python train.py --n_layer=14 --d_model=384 --n_experts=32 --experts_per_token=2 --d_expert=112 --d_shared_expert=192 --activation="clamped_swiglu" --moe_layers=[0, 1, 2, 3, 4, 5, 6, 7, 8, 9, 10, 11, 12, 13] --router_score="softmax" --normalize_top_k=true --routed_scale=1.0 --balance_loss=0.0113 --balance_bias=false --router_logit_norm=1.5 --init_std_router=0.0242 --lr_router=0.000798 --vocab_size=32768 --norm="rmsnorm" --norm_eps=1e-05 --tie_embeddings=false --optimizer="muon_variant" --lr=0.0112 --beta1=0.95 --batch_tokens=32768 --seq_len=512 --train_tokens=389400000 --steps=11884 --dataset="wikipedia_en"
Below are experts of layer 11 (counted from 0) of a mixture-of-experts language model. Rows are named router (the router's row for the expert) and show model dimensions 64-127. Each number is 128 + 24 x the weight over its row's rms, rounded and kept within 0 to 255. Numbers have three digits each.
Before each expert's rows: a language model's description of what the expert responds to; "comes after" lists some tokens at least twice as common just before its tokens as in all text. This comes from a sample of Wikipedia text that the model never trained on. Tokens count by the router's weight.

# expert 13
Bare space tokens before numbers in table cells, scores and coordinates, plus hyphens, en dashes and slashes in ranges (25–8, black-ops).
comes after: " |", "|", ";", " in", ":", " October"
router:134104138142115169128164147102117122118123135174140115127117135133080126157146152139115155083144151161111136100159136136131123132101111137129114076138102081141164110147140145074127145135114101

# expert 9
Pipe separators between cells in table rows and headers, plus coordinate marks like °N and list openers such as See and List.
comes after: "0", "1", "\n", ")", " |\n", "%"
router:110139104140108134172144135152144128157101129113104096101152117060122153138147138124122114105126120119142135085128147096141132102126135148149137124172154166128106129152116119109143149151138142

# expert 28
Line-initial bullets, pipes, colons and equals signs that start infobox lines, table rows and headings (- Floor count, | Eleanor, = Death).
comes after: "\n", " |\n", ")\n", ".\n", ")", "\n\n"
router:118105127086149151115138079090118088140115155103101143158123089152104165142106162165139148120112157186127137105106112095095117179159116126093134131119097157135158149119139139089127092121115134

# expert 27
Words in biographies describing roles or positions after was, as or a, such as appointed, became, member, second, former.
comes after: " was", " as", " a", " is", " became", " and"
router:170152131149112134169125166156128160068106117087108118131147197132158116158154132114116128130164089133153098145130121153150158125159140165134124100157134155092127122115093083169124158144110163

# expert 26
Digits in years and season ranges like 2015–16, and US states, countries and cities after a comma, e.g. Boise, Idaho.
comes after: "201", "200", "202", "199", " in", "197"
router:136150101158127116086093111117133156151113116140114150123142146169128103130109132145134101131123136154160116136085122128105120128105115116145093152108113114127142161154114101129144090156110125

# expert 0
Opening parentheses before converted units, en dashes in scores and year ranges, plus signs, spaces in dates, such as (240 ft), 0–1, +0.05.
comes after: " |", "0", "1", ";", "2", "3"
router:118138123114129132140185119134150114095157111151116081131141118112111094137180163135103092156090130104154130091112166095153104123105082136181113101094149111129146121111154159130100170153151094

# expert 31
Digits in table cells such as rankings, scores, statistics and temperatures (| 1 | Rider, 32–47, 23 goals), plus track-list numbers.
comes after: " ", " |", ".", "–", "|", " ("
router:101111139180149103134128101108093102076129114119132102142079112151116089135137183146122144112122110098102124156140107108103123121148143140140135154154150133182137172161135147146153136105128073

# expert 20
Pipe and slash separators in sports and chart tables, and the or a after prepositions in sports and event text.
comes after: " |\n", " in", " of", " for", " at", " during"
router:140161148118121126136132142122069118142127104101115164133132098154122125150111127126084137126153122145092144152100092113112153107109115144142136118144156143132182151106154116173123154155112143

# expert 7
Articles and possessive determiners opening a noun phrase, such as the, a, The, his, its, their, this, new.
comes after: " of", " in", ".", " to", " the", " a"
router:136114176126136115083101124118131078113120092135165132117092111113120167072126150080123138100119120173072156128128071143116125145145119128142151158130131115107157132095136109145161168098079133

# expert 5
Given names of people in music, film and credit lists, plus role nouns like singer, guitar, daughter, artist.
comes after: " the", " by", "-", " a", " and", ":"
router:095113099087131111123098129101122108149117144149132136135123158123159142124102112163166156136097118163135144119147120131116115160149137130106145120127153129139144123087134141142119121151127144

# expert 23
Sentence-initial He or she and the verbs after them in career narratives, plus and, but, e.g. He signed, joined, served.
comes after: ",", " he", " to", ".", " He", " and"
router:138130117157102189123154157168160143157160128079133118133116112121150150115146113124177153096163127130132143137100111144136080150138148182090157127087099137120098127131145136154111108081109130